config = dict(
    d_model=192,
    experts_per_token=8,
    normalize_top_k=False,
    routed_scale=6.55,
    balance_loss=0.0112,
    n_head=6,
    norm_place='pre',
    attn_scale=0.177,
    init_std_up=0.0291,
    decay_fraction=0.937,
    seq_len=256,
)
Below are experts of layer 6 (counted from 0) of a mixture-of-experts language model. Rows are named router (the router's row for the expert), up (a neuron's input weights, with its number) and show model dimensions 0-191. Each number is 500 + 50 x the weight over its row's rms, rounded and kept within 0 to 999. Numbers have three digits each.
Before each expert's rows: a language model's description of what the expert responds to. This comes from a sample of Wikipedia text that the model never trained on.

# expert 18
It responds to: Middle or final fragments of words and names after short pieces, e.g. Sat-urd-ays, Sig-urd, Bak-u, Anat-ol-y, Bar-b-ara.
router:504477501543562508558468500518524506469508426513519593508516465400405584407515562533446512364472419406403487444501481544510573515407556679485590529528542505516459486552452497516509476451503529516457517478515494542472505432350449428423544517531495562484478410497527631470500493555596473531557546457394500518528509508538555569428500482621530618547603552510501535474471541445511527569398428462493490446471497507478554496543429547466577451541549513507497424468505494519467451465488458514505501585479502506513444500479441517476472516512538451524485560534533468538478504538442519533
up1:550519490417543492479557418500506508592463534562533460515526381489431430541533527451480521469553468474542458507563437481497416435529507522466514526507549578568461503455571502469566421418438445369507431555545455521487497443490509495418459536554558498555510543522594586481483478515510519458545564511509502549440480544508473470523507553421485512545538482483583586574388464409470477503357459554532574521480584543511573516435501516453502409557538469526511489478514525548505477515428431570453512488409441597528459433504415571582514549396478492420493488485508515586525519427506597507
up2:477465493559522330588463499524454453450518583487531476606533493540469483454446478508455506659476517528541521530512459532456530472588446513536533548481457576459568542444512478423545486579523544496422430493365565518556476515545520438507529493503493428507493471467577486468515523497459516662545587544495568581547402565514425539459519476504530571467484513464448430497379470477470520514458509423462493400517511498481460540493526506516424556558544465547554524461522541567466517482529487499522476541511470477530601450449444406552568522442513441457505531449466385492449478444559468561
up3:479473534534465415450524491562514459508552450488562551538491527447431514451538480460508494459496509430439584465571450496487471530421473578487430503560537402548542432533432480506512581438564538522543415580503411467497481486530612443480486510521533592582425469476535516525499510451535498544486509542492534574511528538475498445507536460548469657522490451458496422409491530434445391504367476539511520470540479563547458514476461459392567544460551517528475446517449437417452422482572524492607514547553588547506485455519626525559541506490404488514505609483431471528550521487553432487
up4:544522500473519411522489571425534486473474479536586359524478502428535498539540512479419498515521480499497544485567633512463457456454493541505547571489514494489537575390557535556537398577548476427484542452496475514577462488457565445638423425410533638508471487476566473490454441469471526511552481510557533488549449496436530531526379480435458518570447495517404518527601424445487484430518493487479557406484540526555453558498587403476496549522487490499432539519476482480448500539516442516481503512616478531462440503541518516566553532544442492542472533391474470550382504540480532523
up5:449504462496508555470476434560547429446506475531539502572411510510459469543459522531445554427395559493547472413513491550499537493507545556509635505517455395553411458577471429500502485455523639481526514562586541564514522573568479459446537523567563478510503435471387440470483502511495587437473580502500503501495381443459515471530430496447523566528471475507533530586471465550452493494475376558513582420414521463503498462462464501447479496464483432538529553524534511506526544505482487537517513626519500471446492529550481574537589568500481500447370424492437434471498407550538553569
up6:587484488507482585561504439541528457558450575504603540416559474560487502431477465497485514469436524601507519469583488404459512527470460568490603450452550420571539508467515531445527568500507449563505428490554576460557386442500466532472451482514549483522441564550499473535452513463521407518575495513427574598451427549456516505533492624418392491447551495442506556446490467503459433545436465468506488446491608498516488543467535564442527405525502506485474430481553501464520485462454485439415621471566417485450517476560442547485488538480477532555523519563517428516552502536625523548
up7:514471547527464488517509493491504455396446467564473454539548454439480415478482542501510359445506498507479415556452449537437547513521474558501528588547577459544561456612508541548570481528602506411495547455477541466480471502486482500440470531451533462497499559502503595398560530487547441483538487506477568465411496530430531545497523431576565528530496498407534460557589473577493531523490476509500509503524476622559388537540514517434460536538461519524397377496444442481540507552541539452438463548506469497489470598393521542551608594548463486465572489460537521523358536443540515503
up8:479556465530556471454553477470482587642604482439519599548441446565465541478480461489560520488527485483507539576574514490454462432407447422434445400592498462514518446414582495575475534507468468565348566521512458490516532477398590594502525514447499478515512535517538390445466527468520503468574502522522442452516454499499542495483529460535583479397482489567544491554530466494564472550476484491468470471488551502499527451435503530489480473522459512524547546494572480520453472528503435479541500498406470440470384484518459604498539557438440540483425402454531493629476540516517596575
up9:568480605558540520429541420452509467448475432500438388539542422518497569482523380468534509498590453481422508513488484521578557449482553474541498512454515567505446500524585495488426497519519389501479556632477481490425347493528580513545491589559477567477499466542544528474573429415470450570461518529491489460473577548446530583549499531547472525633487468448533498477522479478446507499466545508524463522586519451470526495472493462482463545579507424562515485544591473440538442431524468508497511477429477520440511487529524511476636517419538547467508371462537480454481417496467442560
up10:471499544438612516518497572532551539535541539531465457418496523519528484498410486516508516470493422547633460485469618461465545486589526568513509494510479438565496547507474483455491489490404398545446481551470543457566457537488534392531488437538497563431434489518459560494514515462525570509501486498517481571447474439547523510467448517599597563566480477488435623456483432441535544498457421432447500506506451473536595532436488526475486500418574494472499543413546576619580531426453510481428434448441519505558588488454472428455477425542438493574547535556464431509502500521393572477
up11:485497497530465448502504523439499441516536515419517447584584476532473465500612475528455520424444523463440488467507554512425507484476526553419528425520519467546448413655453444454473593597483438599460606491530538497543475449505557439469456543584355564557443518407511553484517422482528505524484369437453482535526501519466494597512548523473463505505573412448598494436484480512476542465523456524512477496509447501537565523432499478468542629548424524518508537432468553523528491468431407519500546399527571539553494508531586579494446493520456456560509531435496472491503557509476448456
up12:487542503469580420498431434500564537549568540532486513422489419428455566381484543442519578495484593463523523601499537481522488529486510515491450526457552528509482360486407490476543486531503472478490449599611556455520516379514601399524441536507452569572422472422477534505416437527584529502445434542500491522552508452514557558507461477505613513372515470567462438480517485532525447498495516532495478462491467558533508503418452512524507536482512531530548494471430596489565498494522435498458519438493588511577506544541451448523540452410522449468581495522575563476552568443571494587
up13:516538585466557532614513473547519401451568461551546485404486540497579495425525527469479456594529491476461418456579490499528552447518476502534512594527483450606499513487432489442528435450494504572409486474501497504462496575543460569555506607508570540385540463432422431494475565488549434444533554471493504508411495441443495484519588443455572482524491594509481507454470445449549463517527518546458525632489464431560522370519554475541501487476481543503485530578464497418486537456494529466565460475522602563416559431466517490520473533514504526524526453558569395585442410463510474526
up14:495580563462507499462509480438502454436544526496569477525484484378532633507380561528514533469498504445464568350482469492540434524458479506502484491489547459516443535510588486462502575515515580609461530428528525501489431516446490538456475538460518440562473494433412556466511500469551417597479466600504619551542512388382518514494461525430473523402444459475478516461454445479507488513477505561487468443485477563583491564589467464507544397451484396553643547514535534528531458569527561481531497517492494483441470498503532560594473491492570572463537493470493389532499502526491489496
up15:531490539440518397522409515562502612566477550421462497474499558547572529491474453525473583581504630441470426513451506486444484543469608456568543510529385506460436540456463420442408438524482517465460541475490495465517543495575589537509458478511497446453456493504506482527591484513521482483510519472425489545516521425495450551436524478495503408425534518523541541426521539457553444479553522472398509499444516443488542508547389526459508476462462523444433569466514617561481569552484428537508462496514568457484566438524583560577487541584597497493492538613440523500542505581391449489
up16:495539409430594424446435483544498502593510494561466582424471448489462442494543464541471521449518449489454426520498616586479476557429528500544515501519469488476500521517492460487586585444516498487502503497496406509550475492409557514502582528491396483483537537484537503519507568487577489465557502487464405447535426460490500557609454546488415463471639508588481414562380427470556572439558543558446495579529437492513487462491443522544529538505468506471384502508542586554434543546515536532538508631481442487505550423517624540506484442449473465479566443438507447503450513510526526496
up17:565479494513396527486523518460424544514468483479525502572489527436442506610567551505621552410534492512488435474485491558469499426447484575460542435574516435584567531512473525486533471434481524476506495466466486529491484447527579509469486474524511483571583419481463555465412539631543552521488453476445454491483529518568522507426519499484463503482515485368491443543487486587520504498544458522588413526498495504474635527522540586523513553462570489495497453515510420449464424415534492578431402493435498496463549497483478462473609434397501471388544488502521466370481596542600524481
up18:436493597512558496535533495394462532422486468540533520414434514517447503564478421527490647492506600576469409459534510546467539516479509447469493513571561536509467457477460518503466487464591536517437531508565456509372520549516507568445423488503461482531478440409505522497512499473483496492532497416476523513506459497556501479556569491515534523625446456431438587573520501502542550382541559507520553581525464535580469443566475488529347481611394467537531415435487495460484437485517503447460529579482470494551577487527441498467451527464466450543437496646492483506464533512541443550
up19:487488513479503583434447513455510514446445606440500417470507446536539441527387429453525524532601539433480432441501552451526460521546518506559565350534502526518548422480487490463492514606472444537408550530510530470449392494424487512454496438409471571515479447453657501538529525518504416529521490495528528573473514457520551482501564419501449407532535534508587558532526453438551586545546516448489487458583596446470480589509579499488511533483465520469541602510429545565463555461526544468523473419473417552427531465480452515558456466461454523523555459562462483486488494422535538439
up20:522545485522507491497553446502578464437559439540462407467539530431533514410529508545373488534419452409546516560604481526454559465436533511401492540477457507438495434469544533554473497539518474487482518546526517383522489466537512441508482560493507537434462566439456519554460528491476480398562508424443382576589476499504458400531475458544542467470505566499455575454423444583566617417577474541509476487541496457492554458498477520581532515514424524452504368470489515457530400547503427472496592526532464457520517568508477560536466536512525474539568444543423560496464530502596540583
up21:503530536535487521567534468518413495509518534504562526441621531428445427607547578510433522496478398503503509489545532542492452449589494581436513492523561447499520481546601527510560538526536559549512456568456539529556443536473496459497432489466506490437531534535438569443415480423565506513562502494484458544512497508468524476441415575492433483491513529553482441484514563449569491549509566529593471532508593466479510445472566515518478392510567526519528562385593476572559563496447445437518529468383515383493482407478431569568542433513534553470452422521501445413517435506376501511
up22:563518510474571454477485508514534500482543574468471454539450507469564566459534408471488526420448497444525475377441432499474559447461478546538505435507533400529631491537570490588498464570630586487557487493590518507412522490491441500427439510523496528481459436520456472510412532534504486564530575453483513506553467611473478502518505468573482561567544423463452534564475534375490464451436427469480446565489535598465498541548537444463485455450547460501512445487612427548532444454522554503555460499519496516518457498487417474603472533458536543465371472437482499599504542573467555558
up23:424516552437589498539436455435457581463475503526437502532523520564521460503534465368538461475539516607365461520506450482537467413427568499556476595522457543497515417475548457498545496424446559448578496481486494492548501516487455577441516462521439544545429425545568522501353477525499542484495544563507518537462510550504519476451522524492545467519473497476540528454427542471497547485463573519535461353470518434524427479580430538501550485450530589495558552446508559417445477549584536461580574545474503557514512404499499434580454492534570537475574515523520480573429405453571548493

# expert 41
It responds to: Short fragments right after a word's opening piece, such as App-e-als, Assoc-ia-ção, Opp-on-ent, Append-ix, impro-v-ing.
router:541427522565482521645526549571494498449574430466551472529531449402486488546532578466474519489491523497447490469471506499560536483456481557459540482477473477524400515489456612502522563530559627580525470394542508509543495443357540488533543481499463526436491528524527562564517456566574414532607470482494467470491431437391502507444469502513511612470535508544389536502496465418565531563477452438551467482506473526505446458453537534460525502462488607451503455470442460519567420423476471450609561546454515482490521535537519443504501536550563495503464426603475380599521528475505492502
up0:526458472438506516411499515477468497436525626583504561473599500436490487517470457475546613462548488491504475497463545507442422554490334460573462507467477476575419489490427517516501493536500493444511522478534485441467437463437447491517459474506486457592516509621478569485569429438460448506501432473520565600505518467467462552580534639585548388516493483402496420460476500530540437482520511473562507502530576564551470478476561489514572553506604506537534518522505490497449519459494537512561516576526447454465489547650567467544468548529479462523465540536579458434546457466380482482
up1:531488452472393421425410507442534554553515628516501471490587505483459472454539526476474540459590497493500488509512462477559544414424482455581463559491537499599553553498405443457559497526530531511521511512597514510487477491428595443443557558440505506476567539550509476546560536526515574557526515561470481533559413610454537456500509473515579529519461421483398522423538442592385478505474482447417446463540486463486394454450457476532447580449510415588510530533540436584476509491502482495544488598473506488461592467510568476519552541444520506587464486458552515524448495438567404527
up2:514469494505407538527429474478596451446553465542481504485540445502495543535461504585531533534506543490491532491443522434539518457576513514578488494492565551525356488495450500500577501473467420514465582564535513551555482403463469533494464400549475481495483530535584414512450514550587457449555410511492541488615490535505499528633371535537422424519510574530521474482457483447500455597502456462481585562463621528546514507511510412492504448541582436607485567448428433488541520492456410482426458533546596478572510539515440499531473489423490481554417477472435524548501563451536449487
up3:546525518513548476512507468425471581409522502538440519427534509470470467530447489498442496497519414419351450515444433539534520486623449544499495489545557528531536554479470495519401573484405606461557599531527559478474325451446497456477573497494478520550479536498556498468521476557412463635503427482376510505565491439447459475511519530537521544510450505528445570485453401489509583410472503523557499483487574521426519503532487607506498455535432549521507585460564576488510545492513510412500498506504464504472496456582483502572523529547527593436533572514425560509465434510454483492
up4:503511548535511443481526429572592488553552390622413397417438563461550448528513552578530483555435468408413513564448448514522465480521548537597494528453529523526434584511483547558522504530511500570568533532469521584580467509490523526563492461493491466516466454541484555377541453538553483433480491513653490485602466598509547488547488462466587462412469454499488463454497534517575513495370442486453461545562541515471475576440448504455488506426450420444528472533554498507430507530442504389514493470470464516559454550477441509438478515505511516529461530444501525445420516469588455489
up5:441534475487505529522456527522567467518526529484527494411521420540523521562474435527452514478514533447516528413482504527562490462474472579516569485517571546489585445486488529571496438536575570489543485513475499440545434459469544464405533572511451558468516547469579520457537568539433438480464472482561514482477459420561411483409472565484435505518509541527506523566518496437419527492520507495550428389473561462526436435530601500512520608439565562421428449488492686487525514439488480551603463489426598521516439538552425405539505565458516498381476456488606453497460499435441485531
up6:557455507520469544474514554528502490441471498468517502487502479386520474410478486497510503540523464471586568472540505533530535519488461438556564462602572466490506491512572538530605561470488509592442452527500497433427461585456395472553508522457503509528538512495355438473516526386510418446514560398554484563487471537499488575470475438459580533531414509510353485491451560534444472526518473495467489513493475568514492572481484537492395466467533438460527551516471510547494481436579599376553453488468488439490488531524581582533589443579552520399454447587502489441483425557567438454
up7:521486530439455476421504531534499541473588429492495407480505501496450533474598582612502558460526447400575545486482469566559503539540466541521422528587432590534506477535535496502493498453559572436522499549481484498445481496463590516539458505388498481448439514526555566519489520550539554546498479357620469491509483455507485450475527451534554494482514468457360509574492471545548503483423498461507419519503456517467486526551461468440515476544480498420525538505466440451452630454587554504522540536416419454559548473472546471465605419541467417466614491518439499494557473520418573581
up8:476502503523494427461467526528513541567545562565371554469425494549528528441445417503535503517502502518498545466445551474541512515428498454459465415478422463432445555511456469475470469537558531506499538436422477378424524533554542583491514532505397597532411413437461523591563534472599474577522560521581550548519477444425505539494449522423495440586435507498458440497579544438547509515498496440521524508537549547499531409527503550449575466430553418528471500505558466425435421451516482470593566482469595490519483497448615523523483449567417544495569526490512533420561526544470420492
up9:533507544477460459480629519507525512373547520486465539518493481513529497572414471572455558546530584485423464451482401498463533551528551454519497456490458567422492471554542525580380468519485495501537545451574411474539518568544638494490440458559563541501476454452506479474519439501539381507545498432473504517567591572556453460453430488449473513493482432522498454490446417464579495522429457520521427588500455554509421530538479504469469473504439495543506467539469422573558442585659475513458504463530450530482482527513553503561557532489503449599520564380511458557468501561486561444
up10:465509520494562478558513526517470455544535499529513472505545529434501529502516498540418572449523558454479453437584585519523514391487497486493474498435490598501500586638448540575436477541494604418528481397561497466613520516465482457535403490550468515503548526478491524522536527478569409484535451615559434547530481491439458490581435526523462482462486488515393513458583558532474523553482570495481408415532504487538445494476471475531420515526456528559487489476588527500537457550514369345546572490484480539526436467454496409503462390488480447530485650454510450533550512504514483483
up11:487421596552514425509476454459547499480432535507487454386433444615523501494529447607486496443455528495620458529572433519478550502557473509506543417503531505452423534535537471483568499508504492546518522530546444462503463495476481422541477580486523515499477564503454533507515437469466436577479523508427540487518532493412595415490527485469448518573486533530583539498545521490477406545468465565533531551511558555387496672408452523486478476598514391525493435467549537571560559595486501389501470484498393463496391577515480504507491546515577496452514527447456514519435578460516551477
up12:493446481522459447490522537470611462421540445501549529502468470456453507458477558464574508587411536529442546399529520443576440531442398469533483546491473514471507494528470525551508497492441529530477390437463527490532532424548532496596452486509473487558469509529540503475479485511525489533516468464406556513536454483483593612539416512463514595478458441436471561442547528489480560398434520482583499524544605541561358553541474578515486445553519520530439519542622463538538468526512467416498565490442427406493521547439550565426501648573491443465531475517453515527467499595550477474
up13:433507518538532535473524496483528458478510406548493483454590526590408474526495503487459435473535478539559472507523468450458492573485594503548432531463504517482536521477479504499509507537448464483581475435536534458471389477535504469507578536554528474514522459439472591556552460448552380511456472534536525386361580461487475532413435479558434471487508542503488523593646433516472553544466499545515602543475634507438415561407452582428419544478473509525569473462531530449614529580599530411578479458457501476482510526535425490541480427467529499449501510509485465487481546433496559483
up14:567463551564455396505457508556484528431514489599497553556427490479485471442533579484446504495531479559424535559552521453466408532562492502464464466570493454531577535435433559535533470648512507504557566377585451576394481519474440546395496475500496473512475457535564548504484466487411573481412461578441494434462504488497462488444483525596462523550452552438539519577549503573555535446444564422433578465554467509438439506487551526499551516486484522580456480554488473476552473484483504467508617483596542484440466509437557524407510403476528491547497500593503468502438580543502466486
up15:504477602494422450475533456502392458455486570583528533492507468478500650506489627464577508530454525476481540503350465575530564525512499502490545570445519509479398518504449484494512499458471451578578509511545589448551477410507536539531439457518500502590472491450530480427512427527428473522402458416453544490549481461455549615576528582540504637446477518506444520472485407440527501436488533512505562406457544498510596484492492497497520469457533555451522492499510562579487521460510475465544613547501532472483546516482495511509504484401546541478433526458441453471509524457573471632
up16:491575524559505507603371477514372538444508531410439464444498581408469501550500474606464457433385466460545489513408514482530475561456486519467484481527465527525472496504407411476493521489488600463465472515562535531547572541474540435557619540485464596528488481482639509511444568473488485459486585497512450492474612491475557563542437515538436503524417428447529523485470510521501507513431445489528508535392464489437520477371466509461530480538472515427432510544479605409486479525569524499515500557463466477482501472518553546506517533549497498509580502566477507547534487472484546656
up17:530629449520545514483446519462555529437526501501436581527598485470444464442520494547558579464478457415444536440537532532539541554460537569557545525533491427520479460450452486381501486418518497368412508565608522461496444430503467503541498532469453554446493424436501520507551422499447523350540534440532449520553512496475548539507432563472451531544456583550480452524510495550586500489429555495451591531451460485548555588456571502584582556483571450483481472509434504535530490472386430477473440444589480535543453516485557599509545468513554513520469456423491564439500484546518494494
up18:484534360524512444501507579623511520500520422395542500444559534503462450478563601390454536499434456570554496566517559502487549542505439467550483536531623432513513432543484486477531521600402396505433436531419543423543529441523451486528516475520450527538433481374513550577565449492491492533560548487506538615419468554502424465484509521488532517494578476554554543510539570464450492493495539559525490495458562509533523473497446550457487473493500455494433435479469489513493503541442496428400489541520551561586516464522498508632441577525521446452419473447544431568547468470469468504
up19:517373469549540553477541489481463531482551578582515547434495377544487450538479487471488478487450517472572535486428517402447565398478542485507627582477415569469576544523505574621449397395552559449468525528520447455499500475481575571564431557432470548524611518519562507495463518429499473529534461484496473479503487451478558616411402460490512455480620493450521494486468512486437502480513473443424436455456518518515483446444497558538492455478508500546581433544488551475453454467548477528519564454464576531435452524505489595510516484508425548534520434477446577518473541591496525530
up20:489487506506478481455574468541493540463499434522527549478571543538549538592538488582445513400538505521595541419512506569548531489541446556509547432539496523413460480471497538446558426512560416547573447510517525512522477519491462541519534542566453525486499409536504461515488434395587484585489574480563439439419462462523412461495574462480578536560441471453520512436447367450556490487483551528511480541450434420535505480480483311512545423513455494530556515468490514471505392449465603587503419455429504510513447577521514458532568549456466520416525526514488584515438560511485575539
up21:575467563417535435468388536541457544477443522459518502470435583535574494474419498437529486525562497616492510505463512477531454530506524580478399514557469467531518551442620538500477494484586488505500472501552462566519583528444505465518524461581527465456463477545455614612503554546526523533470535421510473508446565594536476513505491449634582522384464451478480550492552464496555472524572411480518484449522486534501481513531423499444463530454482467402369396440499540589479436472523538469534373497478502486469485430461539459461410500514586561460526491558510443530518508466441440524
up22:414545492539444451537492549489510517443493419652584466530535611460648556542511557491575581434578449417552468458475444553516525462484547494515549491544457487607464536527464394481451504537566491486519540450533435495535486455453527440502520436544527482474571445426441503532535479464451493489450383468459431455581483607448430574461514465490504539445520493372581503440547410486565515615517479374502519482484556487446520462499525503507518529438488454475479564503539450558532474523561472514533502483529481515549528452524549517572497541551481514538503415440456510424490528606511490472

# expert 24
It responds to: Pronouns, relatives and auxiliaries opening clauses, after that or which, e.g. that he, who, they, was, were.
router:474527515446463475524458495536489519471507465478492586558583423447450515497441529505485562479516479493437463496477559508476580512417558496573551439501485387521470545548470507464555441482482498484472535534544479618502474527527534505466510547502473595539495423467512514545523572576501516614488605498573465602417498509462468578540452601515605556468527561434477512481454539449546398552446384547564491490536489542536487503419510529453467335417443507457427496451463493454626459472573447466519469525458482503504504481560521456475503501440443445376584440499511540565489551511530604533
up0:459520553508538495503465448487561542542496506535456498441480413477479436510452575482401494483598438483469542584519443494428462440432416510570477547561533498407403449424554506537538494424469555512490570482444476486504501416495479516492552445521522559447524511427432443520589551400507456498568529505495558502533507565502546505583434470558567491486559590532475485528484447340597444497478562464456497465471477479408550504574518593512534559536536557523473560522575517530473529497362431444533409500494505622515448489519507523580525514444489506582469584513466569554480577494436527494
up1:569441529544461495554496551491407466446525558445520506546487466479442545480580537520524441569478477534428501466492447517457477459559495510360442528595505512482520551539465529445513549459549465440483539539494504439516522538438529548469622468413478521389447525545462524474529526517516476471417514504487452413495433485480572490533520471512521527559544421485542524545396442521454558458577494420537497447560459429518394502526374533480465587505609541544452554539456581538556504532584492447444562451529465512616451449593554447521574565529458437556550559516586479446521563522542424538
up2:543424476492476430491478443489496461407525462517492456443467460558428543535574421376468470517582547510483525474624504473545505506456536445476456493477545442465458544551516517570469501512552580534521475484460448406474441464558482498511596459520597500492513389476432509521477488509492467516581513472539495510570520591520490569508503356608556514534565498462501473551599419515433527447479442448535526540417443476587529516494486459495421475527554605450459532458485512572437419435519502582525476548492505429498470600520475515440536507596503530561519468573500464503507559405422437610
up3:450562481476453550495531538485526571447507501511501538464480383509416491490493453470532488482501488569446528384520444504492569558499529489575536444539430593558540518540486541425436609513477435448437486469462484516473574490544500479514587529511515417571471430521557504519426478490546404503520454426456459548493471423498497501495493574456555449423413497477473561480571590502453501494519454523558463553523480536455572534539597381487502394483442531600522515491534476523509444496475532501545515580519444580474436430406492381573495616537563530561453505496391500596404495493474525564
up4:481491504542563508550541515484509505531542527544568458509457500532532587444552588480465519426589497549564520503515552558566428520435500479528519483509593534479560502453486459475569507441485623550533464580459498429507566513470458392575501516512462541514596509463495554501517589514480506603514466484431533497425453516506343538515458456445490368550532554461467485379364525458555521461578572471499442529451485442523520365496480455571524493518526488480580484498611517492454583460473558538515465469500540516428497388500416577495576465503503533490496532448488537523463468436497448432
up5:418492570491503541550484471464557471473498558600573468534488521610506506413437462518443518462433491513579506484509453487475464517549484501444503541481530490589476473604540485562566516538535597431475521441474501488567492501524519440417482632483523427504469487462504558487552471508501502591469488445605512464523422504533494480432474470587499520500516517393492545480506553527432459481536522591500555470611508487517582529498546454415534480464473451468561455493529515428475432366354464526525603489582452442456449554575515485504464499472562544393479421432571538481390548480498528566
up6:480401635580473529421532460543635557439463456490462473535484467476490474481515483502520524495495473526491540524468551498496475551532476549417476555528450491491502558481430498545461527446466596542458518568590486525448529471539585585489505522550401539452525498581505435524519414482552453525514467447527527463520460625492569469570524425475460408577485533467488444414433477534439484453536457458432573438568580483512456590523459522427550551421588662458463511499480485465503477501454531584460500572519525423436607499536489527509525518430576528514514426458518495398466493472532449477
up7:493462503533518462512452543529604432315502517477506559518420454471588524514538467467502482443538450514533543565499471531431506435497421500496494531439478530422516547478536523466481372505574479514484544616560487548434442475404444428490433471504557577501460456515461492491454384561439512489547492561435552520606454536448538535564528543520541485467507600579509470496559492464520399533611462442406444444469532509485557560454559450514472516496422511477577550527432518441536385476532510542461600538465499568553495489536443566532448534491482479463476505502578394537498536473532478484
up8:498435499522495475462473515544613488579569480467527640451454457549532479479460512484542518529580414478551509429451524460593437510475526488495491534445490424499538429513533464449443548441404602524590529507492477561408439521461468492533496473570564437401523478547491636449445550501402518537521450507471502526563513554530567484437525497509429476476412504661460432470448488443443521573442529499590391533429537472511451486464540502484507555552510507465492426464534487490505458520546545540577542530477457501557509590533554447575511504489516420608439433533460505463424525512513437490
up9:459498486527468533549521545409520446552582432446496524463521493475567572541511409615518480533414553514475424491506509538574469520550449529415440490446453444495542508564490359519480508487509496553568468511484477426473497531573598460533562466393547427510523457546525585504473470493526548452457499473439469467515525571503511447496566405539463600549530499559547437461566538481398490522489587469595458525543580638537526488451442405520420471506469438629568489519421480479485449456490536452491545554541449464463506485462423521451539454564446451529532447523497507446496501536599458441
up10:527586480550546465448486525563418524492461510603460538537525551419466462462490540528517610481442492499447492453498558537502452480539502482431525521562496493447492524504452434614519518521461481484390485472493538544500505464543470461391503532527525503528447499532468527634488608419543507540305575524535523431498583421448502462524518474423464563546448498487601465510486500509471512488410546538539490503436513431532489474559520492542499502535476533551511448446465550360422505502485530450501486526489505491555525470513481501410586582518587508439547572512505426397484545492521666459
up11:475546579536481444493469578560449579542496536569545445516538544483478527513566503532613512482447514499459471371500435465514394505472513428414509520445504592415510465489372431430548458478492597436594540596551491518502604499443543463492432482557491579527542447446530476493456505508435520441536445505518423439482579417505559539520452525520513571515471507561576520404462480462507461531439458507501523473502591473446439473501486537432506540568486558574464528582467585479549442567533436476496544438514434438447588471543476474490487554518585497489488386416541484465509469513569527450
up12:481556490563520446424533546580452448486479509524526465583495548438472553401583549490494399539401516476517470427581449456446466563488571515500413492506563564480570531587494494495463542553522460502471488540523497532460437451533464491582459543463411416550449502538553467424520543528528437579554496536461501491538569534607568509415515545495534450497584477501411499390524527622505537560511562433531462526421505509556560512512439552552519510409591494537547534556432514418492509436559454572505423458422521424496496476506500517460510435499494492512501464378420538452441428523553443460
up13:473512582508492456549472463480482551492464501582376468446465569543508532557448601534404478452556473476471584508421520542504448490476490522589527458509650552439454488505490554522480547523464468463495401433455572443497497489421472568492496500456484480517526439466552520568593530472539429548422507457581533530497500507478494491520460539467463566462475626567431539512462500485508611530538563405579529492481373406336500449489457492405466546535493502529529512572534505551510467455400551514509454494449570552578481560524521535508529536530538517510523442497420483473536548582582501492
up14:473449565467567435544520411415503562583509579462459512481433427509505524468476621508410590548454491490562481500473498571457439432489504465493447479544578491445515417505388577472516520449394481560424555507554512508479548612533502523537537460436511440420453432454572449569570520492478532559499470572497399458418470508509402512565458477540436464490493531531437514495535532585573408496513535452506541460543542516464449422517495534470574496551576496525432549482544517440482603453469461523560442530508601446593524498551478530475526473478505506527487502518542481457548617557473416454
up15:575495426491459426580425482539559490544480492424547527504481493573621547503489380356545520497480536481481536472512448498385515455497452447582502478500459577543448437387587524479539455523522560571530537468397485553506490486431507512487430426488542597465588583411592542487536546524504478479507558500572481537543427463480422528516587516515524543464555565544514484426502435492605393528576501489461516475511494512509384453442509487497594584479521513480491486529435489548441434524508453541477485568455484469462442472509572522476527458444436489554522547484534538539574585452520484542
up16:514513543507496505519441578468459599481519446443428454506505508547668457412484513383389445535523565533509474604493543530498552445467471526597544465508505477431390540552459545422522487514505506507513517473569538542472475510493390552460456482501521535423491415426433544501456392497526444462519585501544562498492445618515515531526382507478516534509455576511434606523520511506536512471377561499420485539543456463468485580469524539530483454506516469488440435495470386534528570547552509578496482455550555424471566498525546511581461543464470540465497488498493554541484409435521480568
up17:473491494589584492442517506560460515481572536539451525430444455466515589419445555525481505550577467479528436385535480510523493495582552565566454539484518419445477467548462511412441556490518547524465570446484536461417417458537541444609517539611528569566548474550442527500467466444449541540471495502482485470524511499524608561500576555543429444533395450453512438583408506447504489497473509556521482520478523442453537456536424467473518540414483513563596620450572619501458489481520499521539531547439420484392521498557475497530522567532444479424490468533410551445546459510457503451
up18:513472540542522538572462438487576497481552460497521465503528509540634499525521624481566503475590471448556577602564503488503521494464486466428449545465487516466410490384470518546377481550486405422574447491527442396531497496549519549578470546594598394520436493492548546464398497505500564584574433467517557491527483461507483490507500496465560490435551449511517448566503469378584473533563505451371405431522450524568457486522452464523502503489492617522567502533499476523526530495494491466446461502468532478536476405524461485537527485497471550450567429548478594532513415469479504524
up19:507554473511484514645499566537343547527495538477552457469409499561562531466480475532511490508501522479510505445487615482575434439467523426495456534469498567416543389607544483464482531561494533433502538505441427433547489436486422359548480507553502461545387556490530481444480523573517555504539583462541473485465440482521430513551476578478464558521508503561543562458514456545472448509436463551511466505440466580552583506452486513467494596511443440555463493553478385491512513504532504458554533484541416400552489509579497555511526514555476596500419523463482520432541431403532548502
up20:452543483474507528532566452405397514538459622440423543583506415504442530479402549549450365495473490497544499594533489572486449466446503529511518519456501480554508527463504531380507491429518560519452478525582489477424513540477516539438386476544477481536459524488500477549472397511429455565411531521500479483542546493528490469512535479491510585566518466499561571533483549542586514477546498532424537514492498496413545518418437420414527494455506526535460524553541433465577508414493500460525437544497616468492498495388461584446438603398572530478556502543535493596501519506453569440
up21:453489630483494560520493495432522499479487508478519427464525528502501522482526544448450504428559495572508502489469479466598580573490507485539540505487529553573464562567508460431418449527432491556544475562541418557521564454525472443489412528454516533549581443487409472519422467474480423526545460501610537436525478523475589514486459435608348504441501572472516483511470491482478436476458459495575530550422493479530546529501440496484496607418518486353492493416501570498405481509457566499564444465509426577436465499507423592415510489508488492538537520580495449606434546528513586492
up22:542472509506570417351415541494548511527442490519567397473443487498508534519400478474485508483459458465544489494493426505567499441542434510413459569450440560524535574456546577447529509483523494498452546521502496509464506561532503523462482342490458536453553461515484538513355513512473463493399607504621401522430421471535391515545469483552570531483493451491536483494570510466514536460507454458563449464509479584563471422519589523499501524410451573488507510597485504485499527496501519528508497526526594561563478548611550581472489551483505444444554638494527520499484549435462488499